Experts of a small language model.
Experts: 128 experts in each of 9 layers, 96 SwiGLU neurons an expert, a shared expert of 128 neurons.
Training: 945M tokens, 7209 steps.
Below are experts of layer 3 (counted from 0) of a mixture-of-experts language model. Rows are named router (the router's row for the expert), down (a neuron's output weights, with its number) and show model dimensions 0-127. Each number is 500 + 40 x the weight over its row's rms, rounded and kept within 0 to 999. Numbers have three digits each.
After each expert's rows: "raises" lists some tokens whose logits its average output raises strongly, later layers aside. This comes from a sample of Wikipedia text that the model never trained on.

# expert 65
router:419498522543559533579510403505503493526536473467504539529500500473519478544517573519486460488554541501514513428479416468458524472574543599462528420485502501469483504578476486515468470571520554529520526510487517436408522484512553505510483531537524511493513557472506449530487507453527455456501542495546477494483473450531564485511503498608494496565530457491467557505451503484427518479562
down0:488523472535395483496583522470462515474482496507519434474540579462555501596424518500511513477447495435453464560554499490513583499561479442450544543536470499469537424452540587486456481571535517453472536515519503557500510472544490471438473527588460560523451486471549518508529503503540449459483506533464480502487476534536490509484511423424527510459518503532554475539529553531435487483514
raises: ",", ".", " of", " in"

# expert 26
router:545462437477474487529511459618553542533457490491540477452465508508568490542520530455483473544551454481569467524449450552563538478528505451571494489517468511484483494484528529474535492411547583532484466489545513549573465497556524559517510533538494458506564481535472553529530482475547446565507442454473497417542577542516437486480501504519558510532517500487523556517485499570451511522521
down0:513473481478548525485563509545474453488460531483592487508443540501515516496489491480595473462543540526552538444547516517505512458491596475477550522610490452423484490446516490557504489549416545475484439469547509439507508493494463411476558502499610483450502479492467541472529538545526576527552457522513505506499539436483479463497460594563451510564476478534505477493507454541575547488534
raises: "The", "In", "D", "\n", "E"

# expert 125
router:543481582528561552482483522465466457477443513482456541600527480531565512506538541405458476490549541549523524447461465522566491519572530494500512548403461493507510466543465414431495450553471461561576497524465493474440537549494547456472503548478479569535483517557577496487497469511533531511473525470545549495542467407491477442579524485472485519470439491494442513490450394518513472478518
down0:559427491510557564560501474505527414425532577556488540530483517595444490441565576442536519453512496445539428478505467500502526482484491508490467588435509510538488446478494454571472435542537528502498562476542483514411491511465563516524503528498501482503526565497567468513478508462449527483464475471449502477482441468486499486425468557469530550506481497533480497519445478466462613553437
raises: " of", "s", ",", " "

# expert 81
router:470495532492521538534490549464465466478530525469463515478476497520484564446519392431482494490557509537469563411470503474490429461479520469563531482465542515530534497462444477449562509574469517495524540486517478497434536596464461457463450516502456515567463524477535421500454484442496563476449489522501468484528489495448484472523440551487432548495534518447549582525514500455474571495511
down0:551560462546557508523533451480537476500466496535577493552490439454518497457461476435490466481504488471488477509477466503481483594516532541515498497489474362468429556493475484588448517530475540485457547484456444485458471522472534530508588511479496529472475498500495434522551453490483469475435489495538498487599531547505555509499392442448471538531551529507504519531469470515490421491499
raises: "ing", "s", " (", ",", " of"

# expert 59
router:514464519524455505431515544513484466496483487579496458551495427534529567553578533434442408537522569491521582516487527478567513473512552550510532351451493512494453478509477526509437491542505453531530422444575482444479524471524544445495534507501560505570466516445559438458456536468477557465509453558546512498516487469471472468508499521511482535504501513462449504476397520428469466468485
down0:544479466559567476459513474516552492509514506518476512444447495433483521497509432509477515431411495500484545512492518505529562625432513577513502484473540518437469524554549530508510523463505550463482452546505579502535528484475470486561527454450517537532487514445526517514461519528453544531425424496490552559401492483385491527475465522441438511451514432454493475467486519543398469576546
raises: "s", " ", " (", "\n"

# expert 77
router:467507435526478528575475519522513502502479526572518521576534480466440567533549440508481464508518480484469554430529511476395465518565438598544527483441497539532558461481548442515513505506540463532494504490505524503462506442426521516410502456525470578465452549464563497510535445515531575513532454535585455471506437480528500479545503576494477500554550483516483561564481453419490452543471
down0:524524493508475501464492496567546532484464488528533466451482487530460522543494469551514523499561511556460513598441473494497493457517519464514499511589494432480416464606456503474409532488489520522582470505491473519521427493464469469512454484545509521502494517515489582518443554481434433512512516496475465487500500512530522550514528501569479484503511469513462479441565570526441439485548
raises: ".", ",", ";", ":", "\n", "s"

# expert 116
router:431476493465516486471512462533548477514438445545567493500505489545519555549555516541537472521479542566524544529586528508490501486465437506529410443491515492445523480493515511493480482548551506474479482455489457570475465536497477516528507555508512553417586381520448514569473441465499482497449495488524454494444458480431559451488429511522503485500547500471536520452540482458469550480514
down0:570512436464499503567473467461474560464520464476486499483514469580476569509471558500467468443456463458447498489517426500511556497547470546448457498469537509582485526479522496557501475551573448516475481457555500509489607396429558442494472470496512466462528489488606483519536514560493483512462570455509510493523522470541459493517527496481560546500462484514530500543525494542500596471583
raises: ",", "s", ":", " and"

# expert 6
router:426471538485502539547521525545448524521568512518519592480511428492486475538469584559479527449524450473515541453447537489524500483467535435530550503607488481526486530543451535505529480546495543484523537534509505531479461606548465503536556528525501506453504498542512482553412500471530437422444514517545464518479487491510481437555463510587515543483527497514518558424468573568470528468467
down0:434565499504437538489528526437528483507466551496539513504441527474497529486506486468544550533518480573500528531543543518519560501463575488520562553519575551481560501545519446522587516440480576427409506468521554472503466499546495485447468449502517503491423459474534451422483533473507531514537510514508540520492474497519417441515536442499543459530526464526579482575548436589521488556491
raises: "\n", ",", " in"

# expert 122
router:528561468481455508512495549543490492445505540524505432470502426510463503521564434494527493553472572521566574454526464476501469495458468530477490532520512518415540513558509435511445524441560503519434524455502546511540437423442446528481519546509461530453444530422434522550558531477509579500483565527479515560511443533529525498523453513443433557535512489535514453507509551507524588440454
down0:542413465480470526531464499542451493464546461567430514495526485447531537528450461532566531538511486554496509433505512485508443465533442514452493466458475540456518469512516455543541472506475444440516488504510524452512521472490479526494569444441521484548570508547511506473471500500428447464544535471490514411521502449475479448542488510538514500480418478435553525438547548520435509500544
raises: "s", "ic", "n"

# expert 74
router:449526460549557486531510556559492493452470492482497593527498529485507573560535562508481496474524458463489523500502411407569549457612593572459573479445498477438534499540471457460439556470515411472556558456555481486465482498494560491493509573508468528459534507481517485510532498504499505536500537490480444501520539455563516441490496472491556539490528501508484495503486541415474451460568
down0:509441522453413585556578520532525506488514532430601463488494497492443502468528450564502520452511551483496471465445478506485610506544564441515515521510507548487551554496470532489602524595514527523428482578478447534567507511495476508491486468499466528523479479478489533451554457542501487454502418536471449536483531456523394511499540433497552462445478482440508506482478502506575510492433
raises: " and", ",", ":", " –"